From a checkpoint of a small mixture-of-experts model trained on Wikipedia.
Experts: 48 experts in each of 12 layers, 352 SwiGLU neurons an expert, a sigmoid router.
Below are experts of layer 5 (counted from 0) of a mixture-of-experts language model. Rows are named router (the router's row for the expert), gate (a neuron's input weights, with its number), up (a neuron's input weights, with its number) and show model dimensions 192-255. Each number is 200 + 20 x the weight over its row's rms, rounded and kept within 0 to 999.
After each expert's rows: "gets" lists some tokens that make up at least twice as much of what it gets as of all text. This comes from a sample of Wikipedia text that the model never trained on. Tokens count by the router's weight.

# expert 36
router,220,207,211,212,217,200,197,189,218,212,235,203,173,256,233,193,231,198,175,206,196,175,223,200,193,206,252,182,223,208,194,159,196,188,180,192,189,206,220,183,187,187,216,202,225,183,164,176,184,178,216,201,179,159,201,200,201,219,186,226,223,225,177,189
gate0,202,179,190,188,234,194,178,218,190,185,163,178,166,182,192,230,205,213,177,227,188,171,212,221,205,185,223,182,219,201,223,213,198,169,219,232,202,215,235,187,198,189,190,212,206,203,196,208,202,154,172,188,235,202,240,184,159,217,161,211,195,194,164,167
up0,163,195,222,200,203,204,183,177,214,199,209,212,187,215,192,180,197,210,217,202,196,203,181,155,170,231,192,227,208,189,201,210,168,156,152,217,201,183,173,185,187,162,177,184,180,154,195,181,191,203,185,241,193,207,206,207,225,163,222,214,202,200,210,200
gate1,204,199,216,191,212,177,189,153,202,195,178,199,230,210,206,202,235,201,232,213,171,211,202,181,214,207,221,218,212,221,227,213,194,195,222,182,199,202,207,172,140,205,194,220,200,219,164,161,212,189,196,204,197,248,189,210,174,206,200,222,195,216,190,203
up1,190,190,194,187,227,231,203,209,225,166,203,159,228,187,172,160,189,210,216,202,149,218,184,214,217,204,188,161,203,200,215,221,190,235,211,187,220,211,183,224,215,213,219,200,210,210,221,176,205,172,173,212,207,149,221,177,168,190,237,224,189,224,216,205
gate2,197,166,177,195,205,169,217,221,199,175,188,208,204,192,227,213,224,197,208,216,200,201,177,193,212,174,192,203,192,188,222,193,191,188,240,172,209,184,189,202,198,195,213,166,197,188,210,181,187,217,171,175,178,186,190,191,194,229,181,205,185,226,210,190
up2,207,185,219,222,215,165,226,195,223,204,150,181,187,213,202,185,231,229,207,232,220,194,192,209,200,201,237,193,211,197,240,177,225,201,187,179,198,209,203,190,190,192,196,220,204,227,167,175,206,202,212,181,200,221,202,191,190,226,245,199,218,205,198,196
gate3,164,204,206,162,213,201,150,205,199,205,203,210,191,194,188,205,202,198,179,195,199,226,190,223,201,222,206,200,212,177,182,176,193,202,195,191,227,208,187,199,177,165,209,203,199,214,214,197,206,218,167,177,215,206,204,231,179,196,217,193,203,228,189,165
up3,217,182,176,218,232,210,210,194,194,167,246,182,189,177,211,199,223,209,192,217,213,201,247,228,206,180,172,209,232,194,191,226,182,192,203,226,192,181,158,178,196,199,171,197,204,196,231,222,236,184,206,179,190,201,214,206,194,205,206,203,196,189,179,203
gate4,207,221,191,172,199,180,195,235,229,196,207,210,177,220,198,201,213,201,197,200,196,214,185,171,172,231,217,151,210,176,236,184,185,199,190,201,216,206,228,195,247,166,190,183,239,204,192,188,194,177,237,191,205,168,198,226,204,231,171,179,171,229,189,175
up4,177,205,206,196,211,202,207,187,211,198,216,199,185,185,216,217,202,190,183,227,197,192,224,198,155,198,187,164,197,184,211,178,177,224,213,211,202,167,206,166,213,208,195,211,220,182,186,237,246,197,217,225,211,219,184,209,239,229,143,185,192,177,212,202
gate5,178,234,208,175,193,204,228,168,213,185,225,181,261,223,201,196,209,223,200,214,209,197,176,200,179,184,198,172,234,202,176,207,170,187,201,145,241,191,190,159,186,207,220,227,192,199,210,228,232,234,220,218,200,196,213,198,212,180,218,210,228,232,229,222
up5,168,200,185,219,181,184,230,214,186,211,183,181,216,188,224,218,174,186,183,179,190,203,212,193,177,180,165,219,213,209,201,183,193,215,217,217,176,185,192,233,204,201,206,213,219,204,201,194,205,205,197,194,143,198,216,186,187,182,192,196,181,150,185,178
gets: " D", " F", " B", " G", " P", " L"

# expert 24
router,229,220,247,165,209,238,198,219,196,219,201,195,189,207,211,169,206,184,212,230,193,230,225,199,174,204,196,182,207,190,183,196,188,213,195,190,240,245,213,195,185,211,191,175,216,223,186,187,208,173,232,169,169,176,164,215,208,176,201,192,223,223,199,237
gate1,207,185,219,214,194,235,198,209,240,199,202,201,142,191,202,234,216,204,221,219,165,202,228,200,232,160,191,175,179,192,224,205,206,185,226,163,196,200,198,203,205,200,216,171,228,191,190,216,250,189,222,224,174,230,193,216,162,228,206,222,233,186,178,209
up1,162,162,204,208,187,170,244,228,198,181,177,241,186,163,228,168,169,231,203,210,180,193,210,204,196,178,162,215,187,199,224,195,180,226,185,177,197,197,175,202,214,216,187,172,200,211,213,219,194,166,192,188,213,184,194,190,198,200,168,187,195,178,230,210
gate2,173,193,164,202,173,217,181,199,176,218,190,206,205,174,212,224,195,177,229,185,184,201,191,186,156,184,205,196,219,197,225,208,203,185,218,183,212,214,200,190,198,183,177,213,224,174,218,223,220,177,198,213,221,184,224,193,197,233,197,203,206,215,209,208
up2,187,208,195,212,190,185,191,235,189,183,192,239,175,185,200,159,158,202,219,225,200,178,178,194,194,184,225,197,185,177,193,190,215,240,177,170,179,232,202,190,226,176,193,189,218,171,190,215,188,168,207,219,183,183,193,229,188,207,198,228,212,218,176,189
gate3,226,195,222,177,208,202,246,203,176,186,160,198,196,198,187,202,204,210,213,203,179,220,192,185,205,180,178,214,182,221,223,181,173,207,211,228,173,207,178,170,204,234,188,204,206,204,194,150,201,175,205,175,205,224,185,202,257,208,214,230,228,163,197,203
up3,219,173,201,195,195,182,202,184,219,185,158,203,211,197,176,199,233,185,178,205,197,161,203,181,176,200,217,156,213,192,194,172,221,189,226,184,230,179,196,153,209,210,155,207,191,219,177,198,170,185,194,190,226,208,184,179,164,230,206,202,161,203,219,199
gate4,241,162,170,193,196,184,186,177,166,163,174,201,216,179,188,220,195,164,223,207,250,185,182,204,174,188,224,205,192,218,220,209,204,193,182,196,167,215,230,170,209,175,224,179,232,167,185,226,241,196,177,190,185,181,205,217,185,216,170,202,203,253,183,197
up4,180,235,207,203,206,216,189,182,220,220,212,225,209,214,187,207,206,226,212,207,214,231,205,201,210,216,202,189,198,183,197,170,173,209,203,212,232,238,195,212,205,191,205,214,183,235,223,189,193,185,177,181,214,210,215,200,208,196,178,225,235,171,211,219
gate5,225,162,189,176,170,201,193,194,185,176,218,253,177,229,156,212,198,203,182,196,198,203,183,147,169,193,216,180,193,202,191,227,186,213,157,192,219,173,233,234,161,193,221,233,194,200,173,180,226,189,176,200,159,202,177,192,238,198,212,193,211,221,192,177
up5,207,183,187,247,193,173,201,181,207,256,204,214,188,208,202,208,201,241,151,196,192,224,212,163,209,201,191,186,219,192,221,151,225,209,218,171,202,183,194,208,215,203,193,199,209,208,185,192,143,188,182,191,173,210,185,180,209,235,193,217,208,227,187,203
gate6,180,225,242,231,198,188,209,219,179,185,168,202,202,220,183,217,173,196,172,186,185,225,195,212,178,231,196,183,196,206,168,178,210,242,229,192,198,240,220,173,179,173,211,195,194,195,167,191,222,210,180,154,193,215,200,197,203,193,162,196,214,233,164,191
up6,159,205,213,230,179,179,164,191,195,202,203,201,200,253,199,229,207,172,175,179,204,175,190,218,202,218,188,197,233,205,195,193,216,236,221,186,206,192,229,208,188,176,209,197,201,192,211,179,180,230,215,182,204,203,212,195,180,194,180,180,181,215,208,196
gets: "ed", "ing", "ated", " had", "ted", " made"

# expert 20
router,201,167,197,206,206,210,260,226,203,211,206,178,222,222,198,230,177,206,185,232,177,173,202,191,167,210,222,227,219,189,191,231,212,189,197,176,225,211,229,167,219,186,184,161,205,217,188,177,181,202,216,197,192,196,175,191,186,199,211,222,224,231,163,210
gate1,228,205,197,205,236,204,192,170,139,188,189,195,204,193,212,196,211,195,221,174,187,194,187,198,189,191,186,234,208,222,174,201,199,181,214,179,194,210,203,211,191,172,203,190,227,216,167,184,185,197,174,166,205,191,226,214,235,234,214,148,147,203,224,191
up1,195,169,187,188,239,185,172,199,232,211,202,185,203,200,202,192,211,194,190,168,177,224,221,211,224,188,236,230,211,227,190,161,243,224,213,197,182,161,180,170,216,204,188,208,196,190,176,203,163,177,212,208,218,182,192,200,165,193,167,181,209,223,221,191
gate2,181,181,235,192,202,195,194,192,184,166,211,208,177,186,199,207,169,203,188,225,213,215,216,213,221,226,225,201,203,217,199,193,226,181,226,167,176,184,239,229,177,265,208,230,168,184,199,206,183,230,161,184,164,161,160,196,192,218,201,222,207,199,210,218
up2,201,177,199,227,178,200,176,222,183,196,175,191,174,225,180,170,213,188,206,193,203,213,211,201,232,182,198,201,211,182,195,195,168,212,197,189,217,211,196,195,191,189,207,200,217,214,218,224,158,199,195,206,221,233,196,225,194,213,198,173,188,218,195,206
gate3,202,191,175,203,190,196,202,216,165,180,208,200,216,211,184,195,191,186,222,237,217,194,214,174,184,176,207,194,217,216,207,187,168,206,200,173,210,193,226,199,174,180,167,201,219,178,174,178,205,194,197,201,159,196,224,210,208,208,198,229,195,187,205,188
up3,191,200,276,219,228,207,206,222,218,200,149,237,182,181,213,187,185,189,183,217,192,185,172,202,235,189,217,193,202,200,203,175,199,189,208,209,215,238,184,181,196,221,201,209,192,214,155,191,181,216,201,199,211,207,210,213,150,176,225,220,196,190,200,198
gate4,231,162,217,172,144,242,207,194,191,212,214,217,184,219,207,203,221,181,210,191,199,174,186,198,208,183,212,176,191,164,187,188,219,152,186,182,196,181,243,178,185,227,202,195,190,179,189,215,208,174,175,179,191,212,196,205,212,195,199,207,172,235,200,221
up4,235,179,213,179,152,215,168,208,218,234,206,236,177,196,181,209,207,200,209,178,216,216,217,179,200,177,245,212,171,209,218,193,188,173,165,190,193,179,173,238,180,203,193,188,195,186,196,206,194,195,158,196,190,213,180,179,226,224,233,188,192,199,214,191
gate5,200,164,188,205,215,193,227,200,202,201,219,204,237,199,162,182,203,199,200,185,181,171,218,189,209,190,183,192,198,201,176,191,234,215,203,170,174,218,181,173,212,199,204,231,178,194,239,227,204,249,203,218,200,230,195,179,228,209,174,195,198,197,205,181
up5,232,158,182,183,231,186,184,211,188,207,222,199,204,212,181,236,216,182,196,199,202,207,192,220,196,190,190,141,200,240,190,196,229,186,213,213,181,237,216,209,220,183,173,225,169,181,218,183,194,203,196,193,194,197,186,184,228,172,220,223,183,178,201,198
gate6,187,255,174,198,218,220,207,230,170,208,225,194,202,215,210,208,205,226,226,195,211,200,199,189,175,169,213,159,176,181,204,223,205,200,171,227,216,203,213,221,180,211,176,228,215,201,205,188,174,196,191,199,221,171,230,227,173,199,176,227,230,179,175,202
up6,164,202,224,213,191,224,189,171,207,182,220,195,188,203,190,222,182,177,199,184,206,192,211,196,274,235,170,220,190,226,207,196,186,184,197,197,179,188,204,222,233,230,214,219,173,221,194,183,184,209,207,239,205,215,246,221,198,205,192,186,193,161,166,189
gets: "s", "ing", " is", "ly", " was", "ed"

# expert 11
router,200,220,221,210,209,182,236,201,204,224,214,195,180,229,250,171,176,192,201,198,190,202,207,190,206,170,217,227,215,212,181,204,199,197,173,197,217,219,245,194,166,169,217,177,228,217,210,184,194,199,251,179,205,173,166,183,188,194,180,205,194,224,159,232
gate1,200,180,209,180,216,171,182,194,162,187,178,213,207,206,218,199,184,233,220,204,228,186,178,201,222,185,153,228,161,220,199,183,203,161,240,192,197,244,210,208,176,144,196,190,181,238,173,193,212,197,170,232,172,202,209,173,165,191,234,215,207,222,229,216
up1,191,179,186,190,184,210,195,210,216,221,171,213,174,218,180,175,187,157,208,200,211,205,204,185,182,194,215,225,215,198,201,211,182,205,198,200,205,223,171,177,195,199,185,206,193,215,166,204,194,198,217,209,157,215,215,170,152,210,200,235,188,209,227,227
gate2,181,198,184,220,223,188,197,187,216,187,233,218,193,179,202,224,197,164,188,184,204,193,200,211,198,196,215,199,214,179,220,192,184,218,209,226,222,208,231,159,204,201,150,191,230,199,215,174,203,188,204,213,178,185,201,198,217,154,189,188,178,234,201,166
up2,186,219,224,205,204,188,197,202,215,218,180,194,205,205,225,169,189,227,193,209,170,228,208,152,158,234,195,195,194,205,172,213,170,190,223,224,153,211,200,187,227,207,234,180,194,183,212,211,198,177,221,190,194,222,198,207,185,168,192,206,220,234,214,209
gate3,193,191,208,197,201,194,163,210,224,211,187,207,167,213,223,212,194,190,201,219,192,188,229,186,179,201,197,182,225,173,242,208,172,205,218,164,199,177,188,229,221,192,192,195,211,202,200,179,182,195,250,175,192,218,197,199,222,188,188,208,179,207,215,188
up3,218,193,210,199,196,195,190,193,205,168,263,186,200,214,226,200,211,206,184,194,200,209,210,227,190,220,207,191,207,215,166,207,185,168,167,192,218,227,211,196,184,238,216,182,186,208,226,194,211,157,203,223,166,199,175,207,201,245,210,165,219,207,182,208
gate4,172,198,207,178,177,206,224,233,187,178,197,176,173,239,215,205,198,196,199,231,238,174,189,199,224,165,191,227,204,186,242,207,197,195,191,177,206,193,180,183,180,196,224,194,198,191,216,191,203,201,250,196,151,204,201,173,199,200,194,198,164,222,227,199
up4,210,216,210,214,184,180,251,242,215,231,241,184,206,194,210,201,191,197,174,198,205,156,212,197,171,221,165,190,191,180,204,196,215,203,187,178,168,210,215,208,174,199,213,192,188,193,217,195,201,183,177,178,191,164,179,192,188,201,202,200,165,179,209,159
gate5,194,186,202,189,213,210,161,188,215,199,200,228,198,195,166,193,220,197,226,226,172,202,146,210,192,217,213,178,217,175,230,180,192,218,222,224,177,194,200,195,193,209,216,162,162,210,207,174,218,158,217,225,230,192,179,201,175,169,200,207,199,181,232,211
up5,185,185,174,184,189,211,217,194,202,199,192,219,199,164,217,177,188,191,196,176,238,224,183,213,173,204,213,176,169,192,225,187,172,216,169,196,190,204,216,169,223,206,223,212,185,196,194,177,186,201,164,205,159,187,194,227,194,163,198,203,191,206,170,192
gate6,201,189,205,189,175,180,179,195,181,203,232,194,201,200,208,229,210,226,207,180,214,180,209,177,190,203,195,192,225,203,219,167,202,212,188,205,212,174,200,218,195,227,228,200,200,190,189,219,200,225,186,197,206,208,169,190,222,220,209,183,197,216,168,197
up6,207,182,201,219,193,179,198,179,171,215,201,175,207,184,218,218,196,207,225,189,248,186,191,192,221,201,161,188,157,210,211,209,191,199,229,201,182,208,210,211,207,218,198,186,191,216,211,198,190,184,167,194,221,225,189,200,209,205,158,201,199,160,165,205
gets: " (", " C", "B", "C", "P", "M"

# expert 43
router,190,245,239,200,238,196,188,232,187,234,213,200,211,223,224,201,191,200,181,182,176,189,185,208,208,222,223,232,222,193,209,192,191,182,175,177,232,200,224,176,187,163,168,178,216,222,177,179,213,212,221,194,179,210,201,221,236,245,201,230,218,219,231,193
gate0,161,221,206,220,176,205,211,187,212,199,172,207,183,210,198,180,219,209,200,191,188,227,207,215,233,193,227,208,232,202,187,198,179,178,178,163,212,176,203,223,209,196,158,213,215,210,204,213,172,201,188,225,198,218,215,226,206,184,181,202,204,197,205,213
up0,204,226,207,206,182,213,214,172,188,226,169,211,203,222,209,198,188,220,185,193,176,192,176,209,217,209,211,200,226,185,176,201,204,176,190,233,196,223,190,208,158,216,184,193,240,215,220,206,176,174,208,159,200,180,176,197,199,191,181,221,152,240,217,249
gate1,216,193,179,183,204,223,206,195,205,224,186,208,210,192,207,198,182,228,203,185,224,189,190,180,212,184,206,218,200,179,185,202,241,198,184,206,202,168,202,206,199,210,155,226,207,175,182,193,198,186,170,171,193,198,209,219,194,163,193,222,243,213,247,230
up1,191,190,193,163,196,190,187,186,241,225,247,187,202,232,212,202,195,196,214,189,203,232,214,230,221,195,180,184,196,185,221,225,160,181,216,206,184,204,219,162,182,214,190,208,211,204,235,184,187,228,220,195,217,186,190,210,206,219,189,204,195,199,241,209
gate2,201,201,203,181,184,178,205,208,206,184,207,222,211,205,208,210,200,205,207,191,189,204,237,221,222,165,215,198,181,202,202,178,201,185,192,198,232,210,185,217,164,182,179,222,199,184,166,184,170,190,195,195,201,179,204,184,206,210,198,191,221,214,213,193
up2,201,214,164,168,217,148,212,187,201,193,221,227,192,183,204,205,194,189,220,220,179,223,219,202,197,191,208,173,219,186,197,208,161,184,224,209,196,210,199,179,190,196,216,220,163,227,180,217,197,202,228,199,166,245,197,197,201,180,208,191,233,192,183,171
gate3,201,214,210,217,233,229,190,216,178,187,196,197,224,205,175,209,219,179,215,161,190,188,211,186,213,189,208,237,214,194,215,194,200,218,186,207,181,199,193,215,168,185,208,145,218,199,185,206,214,178,216,184,212,162,169,188,239,236,206,183,193,206,217,189
up3,201,209,194,239,211,218,197,210,158,237,237,184,201,190,189,208,215,211,241,234,219,186,194,210,234,211,170,209,207,203,201,186,229,220,187,207,230,221,214,190,180,200,252,233,201,180,180,192,234,240,220,233,217,205,165,192,161,207,232,193,230,191,203,210
gate4,174,197,228,180,192,176,187,160,199,234,216,187,219,191,196,196,185,232,165,175,194,185,205,196,196,265,211,236,185,200,194,189,213,218,193,192,216,202,203,160,159,207,203,218,180,221,189,219,184,206,215,207,172,222,199,201,213,196,213,164,204,205,197,199
up4,176,201,245,213,183,170,229,200,240,189,212,223,209,165,183,184,184,205,205,201,210,197,212,144,193,221,180,215,203,226,208,217,150,224,192,211,221,196,194,229,176,185,210,157,163,189,180,192,204,216,199,170,223,205,193,210,199,201,176,205,212,201,236,188
gate5,185,179,249,217,175,205,199,232,212,228,196,179,187,181,191,200,206,197,214,182,226,184,216,214,219,207,215,183,142,181,204,196,198,199,190,211,199,183,181,199,211,182,235,244,179,203,211,200,205,205,221,191,203,187,195,178,223,221,228,245,179,214,211,198
up5,187,225,184,195,213,199,193,216,189,220,176,191,172,240,206,207,208,184,197,207,152,203,181,182,170,247,201,190,188,182,205,200,209,182,164,185,180,203,161,187,212,193,212,168,213,162,208,189,187,214,177,217,196,197,216,202,172,199,178,207,218,202,214,174
gets: " w", "p", " att", "w", " def", "t"

# expert 26
router,231,277,232,170,211,204,210,189,217,206,201,164,197,203,219,184,216,199,204,187,177,209,190,199,173,193,212,193,248,179,198,216,154,192,173,187,217,205,222,202,188,179,176,175,234,199,225,190,191,203,237,161,182,204,183,195,216,186,210,216,220,221,197,198
gate1,169,193,171,222,200,169,192,225,225,194,225,208,211,193,174,189,240,204,190,174,253,200,195,197,210,172,213,193,174,185,173,210,216,180,230,210,238,212,161,195,198,191,179,170,193,219,232,227,226,198,219,226,209,219,204,230,213,172,205,183,221,217,234,216
up1,181,202,187,164,197,186,205,189,176,214,221,176,178,186,228,228,160,198,204,212,179,239,193,175,209,198,187,203,207,204,200,193,184,212,167,199,209,214,192,194,206,213,175,195,219,218,149,219,183,205,238,191,204,217,186,229,177,239,203,164,207,194,216,233
gate2,223,228,164,184,182,188,193,168,208,178,204,196,200,193,168,203,244,215,198,234,196,210,186,206,217,182,211,216,191,175,204,202,191,166,202,223,237,191,202,209,189,154,190,201,215,216,159,187,177,204,164,231,214,190,199,197,160,219,194,221,167,186,179,243
up2,201,207,165,204,202,182,192,213,203,222,193,218,224,168,191,188,199,223,188,190,222,227,191,218,217,178,191,222,183,215,199,192,215,206,184,201,194,215,188,172,190,174,163,189,188,210,219,167,195,199,206,186,193,169,178,142,186,219,204,185,202,204,199,229
gate3,208,213,208,193,219,197,203,194,235,224,214,179,234,177,221,227,232,192,181,218,201,186,226,208,201,223,170,184,219,168,204,206,172,188,232,188,244,177,230,234,188,177,193,192,189,220,190,210,185,186,226,226,189,192,193,184,221,199,221,216,193,176,201,229
up3,192,175,217,193,172,206,198,178,198,208,230,199,195,205,195,169,184,185,211,176,182,198,184,205,219,206,197,207,198,211,209,184,201,198,221,237,189,204,214,215,199,207,189,199,222,190,192,180,174,257,198,207,238,221,223,223,215,227,184,204,196,226,231,191
gate4,199,242,180,197,175,198,161,218,208,199,207,197,198,188,208,195,209,174,230,178,193,250,233,223,169,210,196,201,208,165,213,183,184,163,231,219,180,179,251,219,176,194,192,197,160,207,185,195,195,185,174,214,245,157,221,232,194,172,202,193,173,193,220,207
up4,180,182,192,220,202,171,228,196,183,195,188,198,200,189,184,212,214,230,232,218,203,201,233,197,200,194,212,200,180,179,183,201,199,185,183,202,166,222,203,176,211,210,185,158,166,186,207,177,196,242,179,199,187,193,209,198,204,197,201,206,190,233,207,208
gate5,193,181,202,166,184,182,188,215,210,194,216,184,229,216,181,225,210,225,203,217,187,223,201,192,180,164,209,183,214,241,212,238,162,202,159,230,223,196,212,241,208,226,214,208,204,220,209,196,218,174,185,222,225,177,176,199,186,159,207,185,211,213,206,190
up5,198,208,175,196,203,192,182,213,212,190,236,182,185,188,181,202,216,199,212,165,237,214,220,180,222,222,220,216,214,204,228,158,229,186,203,178,185,180,207,206,201,176,180,192,212,211,169,174,197,176,214,185,213,183,208,188,185,215,177,209,172,164,217,201
gate6,192,191,208,185,197,165,179,234,218,185,214,186,197,214,189,189,218,201,218,217,197,207,229,208,224,185,248,230,204,205,214,196,178,195,197,206,185,217,230,203,171,175,199,190,176,194,218,192,173,201,239,222,216,178,200,202,219,174,218,190,201,230,208,201
up6,239,216,194,208,167,214,185,212,165,196,167,199,198,197,220,235,198,207,214,188,180,188,194,200,185,177,193,207,208,201,212,223,204,211,217,202,211,193,186,216,180,207,182,177,227,231,183,190,206,207,174,175,177,190,187,181,205,234,217,194,243,237,210,221
gets: "ed", "ing", "ight", "ow", "ack", "vel"

# expert 1
router,198,187,193,197,235,232,185,208,183,241,211,189,195,213,237,166,185,205,186,195,198,201,191,198,195,199,218,214,198,189,164,165,191,199,188,160,218,227,239,157,227,197,249,193,218,194,184,202,206,211,206,213,190,153,184,225,208,205,205,197,218,231,183,207
gate1,174,150,210,229,175,169,193,192,180,191,211,196,221,204,207,191,200,208,204,261,185,185,188,197,201,201,198,206,210,194,209,245,204,206,190,173,189,215,206,216,226,204,192,217,179,229,243,218,197,202,204,180,196,215,194,181,185,222,190,204,198,194,209,212
up1,204,219,177,189,205,200,186,221,169,207,180,196,184,182,206,195,233,208,170,205,171,200,179,244,200,200,158,217,212,213,231,185,195,170,189,213,198,207,191,176,164,212,227,182,193,186,180,151,198,201,221,188,207,201,194,188,210,204,200,207,175,192,192,188
gate2,180,220,211,185,220,231,193,208,193,184,223,189,180,193,203,190,195,183,170,187,252,158,232,179,204,170,179,193,195,165,188,212,212,217,202,187,223,246,176,182,214,157,232,137,244,194,207,200,171,214,172,191,184,197,168,201,190,196,206,202,187,204,223,191
up2,237,223,191,215,175,192,178,188,231,213,207,186,192,199,201,205,166,224,170,202,160,231,187,241,169,176,228,209,221,248,202,187,195,179,210,203,185,209,205,201,205,158,175,230,173,210,230,182,199,197,212,207,224,176,225,225,191,230,241,197,196,219,158,211
gate3,193,248,201,224,215,208,214,239,173,198,181,182,217,214,206,185,212,162,221,196,207,212,217,234,170,213,203,240,211,207,195,200,192,185,184,185,211,207,209,168,189,214,213,193,176,202,159,176,211,193,231,223,196,203,245,197,206,179,160,232,215,193,193,198
up3,215,185,194,183,197,208,200,186,193,176,191,179,178,179,175,173,187,249,254,213,175,228,193,231,200,233,202,211,185,210,199,211,210,219,218,171,224,189,222,220,227,167,207,222,238,208,226,208,181,167,158,192,186,188,197,162,153,192,200,193,218,229,200,206
gate4,223,220,183,195,227,204,182,248,197,179,215,227,196,201,177,212,181,212,189,193,206,216,228,181,194,197,220,174,186,213,180,222,216,209,223,233,188,232,244,223,214,221,201,246,205,168,180,211,189,196,193,212,174,225,207,203,211,183,202,173,239,211,205,146
up4,196,211,198,191,199,221,199,204,180,187,201,204,189,201,218,186,203,209,182,207,204,193,202,198,223,211,198,187,178,178,196,192,174,230,199,215,207,192,222,213,184,194,195,164,210,205,194,227,211,186,144,199,179,219,136,159,160,214,215,187,212,222,243,226
gate5,175,228,202,224,216,226,200,220,218,183,209,221,202,218,199,190,220,177,205,176,215,189,172,212,201,190,206,174,214,215,240,203,163,182,215,183,206,174,199,240,175,176,194,185,186,232,194,218,198,218,190,165,199,199,190,201,189,186,190,199,207,201,207,195
up5,174,182,197,165,203,219,161,231,170,206,230,202,200,183,206,157,192,161,190,186,207,195,207,185,196,211,204,203,196,203,172,156,189,206,200,153,186,215,238,226,203,175,216,203,160,171,202,193,196,195,206,185,195,215,186,197,221,189,210,198,257,215,180,164
gate6,175,194,194,196,175,233,193,219,180,204,177,195,204,216,186,193,208,181,237,197,168,182,204,220,215,183,217,193,197,176,173,190,204,174,255,207,185,234,195,187,219,233,199,227,194,195,240,212,207,216,173,206,216,192,211,203,194,192,215,233,213,199,226,197
up6,182,189,182,221,212,213,238,210,221,174,191,193,229,250,195,202,194,191,174,219,198,246,170,194,211,171,175,255,211,189,212,228,196,198,196,211,164,194,163,183,193,190,195,187,207,185,222,197,172,207,216,184,211,199,188,206,173,199,174,197,213,167,191,200
gets: " c", " f", " p", " b", " st", " l"

# expert 28
router,208,207,229,204,194,200,202,199,193,211,239,186,217,224,221,172,182,197,185,187,229,214,244,205,187,224,199,208,229,208,196,191,189,209,187,202,231,226,236,172,209,202,241,167,212,213,196,226,204,190,219,193,178,192,192,218,192,214,200,231,198,183,155,183
gate0,207,192,213,230,225,194,175,214,211,226,226,237,205,225,192,218,213,196,210,209,196,212,204,185,199,189,206,193,217,265,209,214,198,233,190,220,198,205,189,202,230,168,182,169,185,221,198,198,179,189,214,193,199,216,166,188,203,179,198,208,196,228,188,205
up0,169,189,190,198,209,191,228,179,178,205,238,183,216,163,190,211,226,216,216,199,218,222,214,212,201,232,203,204,206,213,189,212,174,156,178,195,181,211,206,185,204,191,218,206,211,156,210,197,196,195,218,159,204,181,229,190,177,193,200,160,201,198,221,221
gate1,187,180,188,205,181,173,195,219,156,218,167,218,214,174,179,182,214,199,177,188,179,219,214,190,207,222,221,234,245,214,195,175,221,210,193,198,230,203,205,181,230,198,184,184,215,182,195,205,214,167,169,217,196,228,216,208,161,216,224,188,211,202,189,205
up1,189,188,190,217,216,198,198,196,166,189,183,186,200,202,180,204,239,222,169,201,224,229,196,170,188,228,188,250,245,234,193,178,211,195,199,242,203,184,217,188,207,198,189,219,215,191,192,176,198,166,216,193,190,225,206,228,190,178,218,177,209,240,198,208
gate2,156,202,189,219,233,223,203,205,173,180,167,199,209,174,204,189,206,219,179,202,189,188,184,176,170,205,202,197,220,196,210,215,186,193,196,214,206,147,215,205,216,197,193,195,176,178,167,241,171,184,209,179,212,218,147,233,174,202,217,167,201,165,199,229
up2,202,163,191,206,209,197,197,177,242,179,230,186,214,232,196,214,223,217,178,188,200,166,178,156,200,201,224,218,198,199,196,200,194,197,220,225,190,191,172,198,195,183,209,222,183,189,195,205,205,162,162,208,215,198,190,220,174,196,176,164,230,199,193,213
gate3,196,174,227,183,169,178,195,190,201,233,209,215,207,214,188,198,166,206,226,175,205,227,190,200,193,230,196,217,175,240,192,206,194,214,192,189,227,203,216,177,182,224,207,217,189,230,225,208,199,197,215,186,175,217,216,207,169,210,190,182,217,170,198,177
up3,202,184,210,200,203,210,212,181,189,215,200,183,211,189,220,198,201,213,186,202,175,206,199,211,186,195,197,225,167,212,206,186,183,190,207,188,209,242,164,207,218,194,231,173,171,192,208,208,197,214,223,198,202,206,172,185,180,197,201,170,217,223,168,156
gate4,189,169,212,275,190,180,230,188,197,192,210,212,199,179,227,192,224,222,195,197,198,187,238,205,188,186,228,195,225,213,164,199,175,212,201,184,197,195,191,233,171,214,215,177,181,200,177,170,193,193,185,197,167,216,182,193,215,202,188,179,216,198,182,192
up4,213,233,182,188,225,229,170,162,231,171,162,205,183,196,190,212,221,251,206,213,230,213,227,192,216,177,234,205,206,178,221,221,206,206,205,199,167,173,228,203,191,171,208,179,223,214,173,177,190,195,233,199,194,182,172,172,208,168,160,243,217,222,210,194
gate5,195,202,213,197,168,220,210,192,218,183,214,192,227,183,231,201,209,212,201,211,224,200,219,194,228,221,185,176,197,194,201,174,148,219,192,204,207,220,169,220,172,212,192,178,186,197,205,217,197,228,188,196,210,226,208,200,172,222,203,239,213,202,226,220
up5,203,212,191,203,182,194,221,211,200,231,189,219,195,190,195,195,188,203,213,165,185,229,222,198,201,199,258,217,204,190,166,196,188,198,234,236,141,172,171,201,204,175,164,196,160,180,181,179,194,197,167,187,183,207,189,209,209,222,226,171,152,202,195,198
gets: " ", "th", "S", "d", "st", "nd"